config.yaml
hidden_size: 128
experts_per_token: 6
moe_layers: [0, 1, 2, 3, 4, 5, 6, 7, 8, 9, 10, 11]
vocab_size: 4096
norm_eps: 1e-05
tie_word_embeddings: false
learning_rate: 0.00204
batch_tokens: [32768, 65536, 98304]
max_seq_len: 512
dataset: "wikipedia_en"
Below are experts of layer 3 (counted from 0) of a mixture-of-experts language model. Rows are named router (the router's row for the expert), gate (a neuron's input weights, with its number), up (a neuron's input weights, with its number) and show model dimensions 0-127. Each number is 128 + 32 x the weight over its row's rms, rounded and kept within 0 to 255.
After each expert's rows: "mostly gets" lists some tokens that are sent to it at least half of the time. This comes from a sample of Wikipedia text that the model never trained on.

# expert 72
router [169  94 103 187 167 191  86 112 159 150 146 161 133 156 132 119 166 118 102 126 151  98 133 103 114  97 155 206 113 114 127 137 101 136 129 104 124 105 158 131 126 110 128 122 124  90 134 139 158 138 107 152 212 195 104  85 142 136 149 132 116 169 170 139 120 152  87  71 137 120 108  98 109 121 114 193 146 172 101  39 121 168 125  93  44 137 206 125 138 106 111  66  97 102 216  90  76 136 135 112 150 134 183 149 111 156 124 114 141 143 178 164 132 114 115 166 145 133 137 117 141  99 153 153 154 144 176 135]
gate0 [175  98 127 128 160 142 185 104 121 131 204 138 116 147  74 134 197 155 124 107 157 131 132 140  86 141 117 108 124  91 144 130 120 119  99 106 147 116 211 130 182 128 134 118 176 171 134 116 136  73  54 139 136 137 106 176 180 129 108 159 139 167 112 194 121 129 113  69 174 129 119 182 123 104  98 152 107 149  60  90 129 162 112 105  95  94 151 143 150 149 123 113 147 103 180  90  89 180 116 153 185 116 161 132 157 143  95 141 157  95 185  60 121 145 120 128 194 136 109 158 140 109 193 150 112 170 132 125]
up0 [168 116 112 114 137 176 192 122 121 109 185 116 109 178 106 106 180 170 123 112 147 172 139 157 104 119 117 105 151 123 156 144 112 100  79 143 174 132 172 116 158 120 123 120 131 152 163 120 120 108  55 177 152  94 100 165 201 107  87 138 128 163  96 212 123 141 126  66 147 134 135 193  96  85  99 135  86 130  76 121 117 130 150  94 126  71 129 128 190 128 133 108 145  73 181 132  88 203 129 147 149 135 135  88 139 127  93 125 131  81 157  55 105 162 157 121 148 150  90 170 137 146 179 157 110 160 115 134]
mostly gets: "Genus", "Species", "Votes ", "Location", "Website", "Country"

# expert 15
router [120 145 145 108 140 151  57 107 170 170 173 154 103 110 143 173 198 105  89 133 130  76  72 141 146 106 110 132 124 110  69 116 158 149 155  88  97  82 155 140 126  60 123 139 179 127  94 120 170 106  91 112 214 159 128 104 136 172 160 163 146 126 178 150 143 164 103  90 166 124  94 133 152 160 135 101 137 184 108  84 117 142 128 123  64 130 148  76  83  88 141  71 130 130  80  79  65  98  94 130  94 124 167 142 134 122 143 154 186 171 119 157 139 112 132 128 128 122 173 105 121 145 165 150 157 177 166 108]
gate2 [175 130 122 112 146  48 116 116 183 100 119 130 106  85 137  27  96 108  75  80 155 134 114 128 136 128  64 131 124 156 130 134 140  87 118 137  87 121 119 133 121 106 140 136 132 169 108 117 124 130 119 110 181  87 134 132 145 120  85 160  94 135 129  80 106 159  77 115 133 142 119  80 143  94  46 160 160  98 144  82 134  60 117 169 133 138 131 127 184 156 101  66 133 121 162 152 155 180 136 111 217 126 126 147 156 126 136 142  66 110 170 117 119 177 126 148 173  97 200 130 103 106 152 127 135 183 157 160]
up2 [116 153 120 105  90  65  50 112 180  81 131 120 112  64 179  90  81 111 135  58 109 125 119 175 174 186  63  94 156 176 129 107 138 103  90 164 140 115  97  86  96  88  94 117  71 185 104 103  92 166 132 152 153 105 136 138 150 120  88 178 135  76 137 121 126 148 131 129 114  93 138 132 113  81 122 110 126  80 130 127  68  78 146 118 108  91 110 123 182 143 137 114 151 128 113 160 170 178 146 138 171 173 104 103 102 118 111  96  99 128 113 101  92 173 153  88 157 125 131 161 136 120 182 126 131 173 156 173]
mostly gets: "Apps ", "anch", "PO", "±", "mark", "Swed"

# expert 153
router [161 109 139 146 188 147 109 124 166 159 141 147  90 132 105 116 107  77 116 115 184 112  60 111 128  77 119 184 141  61 109 160 156 131 152 107  93  78 167 182 128  98 126 140 155 120 104 147 147  98 136 101 115 120 126 118 128 147 149 161 102 142 122 124 102 154 111 112 167 162  93 109 147 127  94 136 166 175 156 135 151 154  97 140 110 157 150  86 130  49 117 120  87 176 158  67  72 118 104  61 126  91 158 119 176 164 167 151 194 155 181 178 145 162  63 173 161 133 177  73  72 137 128 143 152 140 149 123]
gate0 [155 139 153  73  56  88 119 116 138 114 119 150  95 151  92  91  69 143  69 120 105 141 168 181 131  97 119  85 136 145 143  57 117 131 111 131 140 112 119 165  79 169 113 125 103 210 183 157 120 185 161 138 123  90 102 179 188 112 164 132 111 111 140 133 165  97 128 156  79  78 126 132 112 145 154 105 130 107 108 143 124 186 130  96 123  80 131 142 104 151 165 128 112 142 172 102 136 102 136  84 151 155 118 101 107 178 121  58 136 110 148 197 118 132  87  86 119 127  92 185 162 163  96 135  64 144 120 183]
up0 [170 144 147  92  25  99 146 127 135 107 112 130 120 138 116 101  75 147  62 110  85 163 151 184 146 128 122  90 131 171 162  64 115 123  78 137 145 120 124 139  99 186 108 127 120 211 165 161 127 184 154 145 120  87 104 176 172  97 156 102 124 127 152 134 167 101 133 147 103  74 135 137  89 149 137 104 129 119 114 142 130 179 109  80 114  82 121 126 121 146 161 135 133 131 152 111 146  87 159  93 180 158 106 108  89 162 108  54 140 124 145 182  84 134  74  89 135 128 102 159 147 167 115 128  66 136 136 201]
mostly gets: "igr", "aj", "und", "j", "day", "ath"

# expert 109
router [137 131 181 159 125 159  72  93 159 155 141 152 102  97 130 151 158 117 123 174 132 108 120 102  87 102 116 121  93  88  77 118 163 144 176  89  75 121 125 171 110 103 109 106 121 146 104 138 181  75  90 151 177 124  95 105  79 159 115 187 130 153 176 149 117 138 128 124 182 116 110 155 186 155 132 163 181 142 145 137 117 140 164 126 103 164 129 115 135  65 110 127  74 139 115 123  49  57  83 120 106  89 147 116 148 158 173 145 173 134 141 153 140  90 145 220 156  56 140  91 118 140 122 154 111 191 132 135]
gate0 [114 164 128 105 114 127  95  85 105 143 184  87  87 174 132 130 184 100 143 150  86 108 128  80  71 154 117 110 136  75  60  93 231 148  83  76 140  89 109 131  88 125  83 114 190 156 131 131 137  87 188 148 148 105 151 126 136 122 128 174  81 130  77 103 148 106 123 137 164  92 171 114 187 132 107 118 109 136 194 134 135 121 143 128  84 106 140 151 127 127 170 118  63 156 105 149 129  66 155 153 115 108 118 124 111 136  66 125 116 109 101 173 182 143 143 146 116 148 152 129  89 127 112 139 110 211 138 117]
up0 [135 157 121  97 121 128 101  87 119 145 163  93  81 156 150 121 174 115 181 134  71 125 139  78  71 142 121 110 125 120  70 102 228 129  99  72 138  83  78 128  93 129  91 115 191 132 152 125 104  76 179 160 165 123 163 147 150 122 122 164  81 120  80 106 162 114 132 159 152  98 182 144 194 120 106 119 110 116 171 160 157 133 153 124  89 110 108 142 153 135 163 140  61 134 108 146 109  63 155 156  93  99 119 122  88 133  71  99 135 102  89 136 202 142 130 154 111 143 131 153 105 155 142 112 120 201 100 115]
mostly gets: "Center ", "Institute ", "River ", "Council ", "front ", "home "

# expert 69
router [123 108 142 143 129 199 109 115 131 140 127 165  58  89 110 177 194  97 150 198 128 102 141  81 136 125 132 150 130 113  89 144 129 169 185  71  40  92 139 149 140 118 155 191 137 110 137 129 168  88 113 115 142 198  46 129 141 153 117 165 149 150 194 125 107 185  90 105 176 137 130  93 140 182 123 134 149 142 144 143 138 144 100 148 114 158 131 114 113 106  80  98  50 137 137 108  79  78  87 125 124 146 139 140 150 166 192 133 154 135 147 161 164 129 111 139 158 112 153 105 116 132 112 130 156 172 175 134]
gate0 [108 120 163 143 138 114 162 154 136 117  97 136 103  91 138 129 161  85 172 132 152 149 139  89 157 154 147 142 130 154 173 132 125  67 113 136  93 104 119 126 114 194 141 201 109 101 161 105 156 116 161  85 115 168  94 129 121 105  60 129 124 159 158 100 114  98 173 171 136 114 160  51  99 129 110 145 132  84 164 108 137 100 136 115 156  56 133 157 146 117  38 135 129 108  80 194  88 123 123 128 152 167 129 112  90  66 157  89  65 148  95 107 111 186 100 112 144 162 227 126  87 138 106 132 107 155 117 133]
up0 [129 133  75 119 117 135  96  89 101 125 152 125 153 166 153 119  49 164  86 115 115 109 144 181 107 122  84 124 128 129 102 113 133 191 138 100 182 183 110 117 121  97 118  79 121 154 116 170 108 146 124 159 135 101 172 119 157 171 182 130 130  79  88 114 158 141  91  77 124 144 109 198 144  87 132 135 110 174  60 142 127 129 124 125 131 169 121 129 108 145 224 136 116 158 148  74 177 121 150 118  88 115 142 142 162 185  91 153 166 106 134 119 136  69 191 157 120 133  36 165 161 110 135 139 167  91 140 151]
mostly gets: "features ", "designed ", "been ", "two ", "stone ", "built "

# expert 125
router [161 130 120 202 169 154 131  92 144 154 157 154 122 134  96 167 137 140  85 171 113 106  90 109  65 158 137 121 102  67 104 138 158 180 149 112  86 121 148 185 124  95 114 125 135 110  61 152 156 103 100 159 120 129 122  46  99 115 152 156 134 147 123 140  95 138 130  77 177 151 117 118 154 141 157 158 153 157 136 102 187 167 115 163  94 139 115 128  80 105  93 110  59 113 166  98 127 122 102 131 115 104 142 143 164 157 144 202 153 136 196 156 145  52 161 145 169 121 109  90 115 132  36 142 134 155 163 101]
gate0 [139 148  89 208 100 156  73 110 183 133 164 120 178  89 113 123  93 105 129  97  95  42 110 182 136 138 163 125 104  86  83  89 164 141 133 169 126 163 115 154 136 138  77 151 110 106 136 132  97 168 179 156 125 108 179  92 137  98 193 106 175 147 150 155 131  92 145 117 135  96 133 136  99 146 152 120  83 141 117 179 110 100 120 101 113 155 124 134 129  96 104  81 100 107 196 120 157 197 176 151 114 131 137 152 118 134 141 138 167 130 186 117 134 107 170 107 219 158  62 136 130 131 148  95 127  85 162 107]
up0 [125 164 120 206  62 169 100 119 150  99 158 135 172 109 119 113 101 123 143  85 105  60 136 171 140 155 135 114 115  97 101  96 163 151 152 168 121 166 119 154 146 149  83 110 127 133 142 103 100 180 157 150 121 108 170 108 162  83 204 107 167 167 146 198 171 121 173 161 152  81 122 127  93 140 162  96  95 114  86 157  96 123 126  99 125 160 100 120 127 112 125  57 127  98 165 125 138 169 155 165 134 154 108 113 118 130 167 111 160 104 171 108 129 133 173  90 215 178  56 144 113 138 181  98 127 111 172 124]
mostly gets: "ederal ", "largest ", "Soviet ", "European ", "Russian ", "United "

# expert 64
router [189 112 145 155 161 168 116 122 166 130 136 125 120  77 102 164 155 116  98 167 152  76 135 124  95 135 119 152 118 117 126 139 174 197 110 109 100 130 202 178 220 127 125 124 169 107 111 146 142  97 102 135 155 156 120 118 116 142  97 139 126 197 149 160 143 128 100 102 130 162 120  92 125 144  92 172 174 211 116 118 121 135 116 134  91 135 165 121 120 104 135 103 105 147 194  66 104 110 123 112 112 141 144 213 129 157 184 160 138 155 187 173 120 132 125 145 165 100 127 136 133  99  83 155 143 148 235 115]
gate0 [141 156 173 115 131 198 126 125 147 142 134  94 117  94 134 117 122 165  70 117 158 106 136 132  74 119 111 100 127 109 112 123 139 128  95 118 142 144 146 154 246 121 117 114 174 110 108 134  86 141 112 146 177 134  87 118 151 118  63 130 147 142 127 125 137  71 118 108  98 148 134  95 135 107 127 115 161 163 110 171  90  76 131 195  84 116 155 138 138 127 133  97 143 102 155  90  80 147 129 107 118 139 160 255  80 107 121 185 110 139 127 124 151 127 110  88 168 148 142 137 155 103 134 173  80 168 213 104]
up0 [119  92 107 156 126  76 119 130  98 128 114 159 145 169 134 144 158  98 164 140 126 125 109 106 161 107 137 173 130 116 143 154  96 111 185 145  99 104 109 125  21 122 161 131  79 129 145 110 184 104 147 130  91 134 163 147 117 135 180 132 126 110 137 141  91 179 116 139 150 113 133 177  99 154 110 125  89  73 146  91 160 202 126  65 170 149 117 123  97 120 134 158 116 145  94 170 178 141 115 145 144 123 116   3 175 140 156  87 149 121 145 147  93  97 129 166  67 128 135 132 104 176 136  87 158  82  48 124]
mostly gets: "Genus", "Coordinates", "==== ", "Order", "Website", "Win "

# expert 122
router [149 115 165 145 171 157 125 130 164 137 107 197 119 131  90 150 179  64 102 133 173 100 106 143 129 124 168 154 100 103 108 131 157 124 174  83 104 117 124 194 122  88 120 135 126 151  81 130 150 130 128 118 170 166 150 115 117 145 139 170 124 168 120 147 154 147 125  98 163 139  95  91 177 130 119 134 182 234 122 119 117 154  84 145  37 130 226  84 115 129  84 130 100 131 139  42  68 131 134 123 122 102 171 131 121 122 169 137 178 184 144 170 150 126 120 157 155  79 131 118 107 140 118 125 125 139 136  83]
gate0 [210 124 174 156 157 166 128 115 123 110 126  88  33 212 133  63 110 104 164 149 100  83 125 103 132 120  92 100 125 176 117 128 130 133 119 112 134 107 104 161 172 156 140 150 159  92 123 136 126  94 137 110  73  66 144  87 106 116 152 138 146 123 119 192 117  85 169 157 132 145  90 131 146 113 138  80 122  92 170 112 149 139  88 118  69 195 140 119 168 135 149 183 139 140 140 101  90 100 107 126 192 140 150 100 186 129 126 106 159 114 116  98 125  98 162  85  61 100 122 159 163 155 144 127  80  85 144 163]
up0 [169 158 158 132 133 157 138 130 153  78  86  84  86 188 151  51 102 134 156  88  89 134 153 138 157 160  84  95 150 183 148  97 117  97  88 128 175 150  91 127 128 159 106 124 124 134 137 108 111 120 164 118  99  76 167  96 152 107 174 119 172 106 103 176 152  65 168 178 118 101  92 141 126  95 161  73 101  87 124 151 114 116 108 102  99 163 152 148 171 169 158 181 156  97 140 124 125 135 121 158 197 146 103  98 160  91  99 100 102 127  97  94 101 143 176  99  66 113 122 161 176 168 161 107  75  99 103 168]
mostly gets: "nec", "–; ", "Anim", "Yes "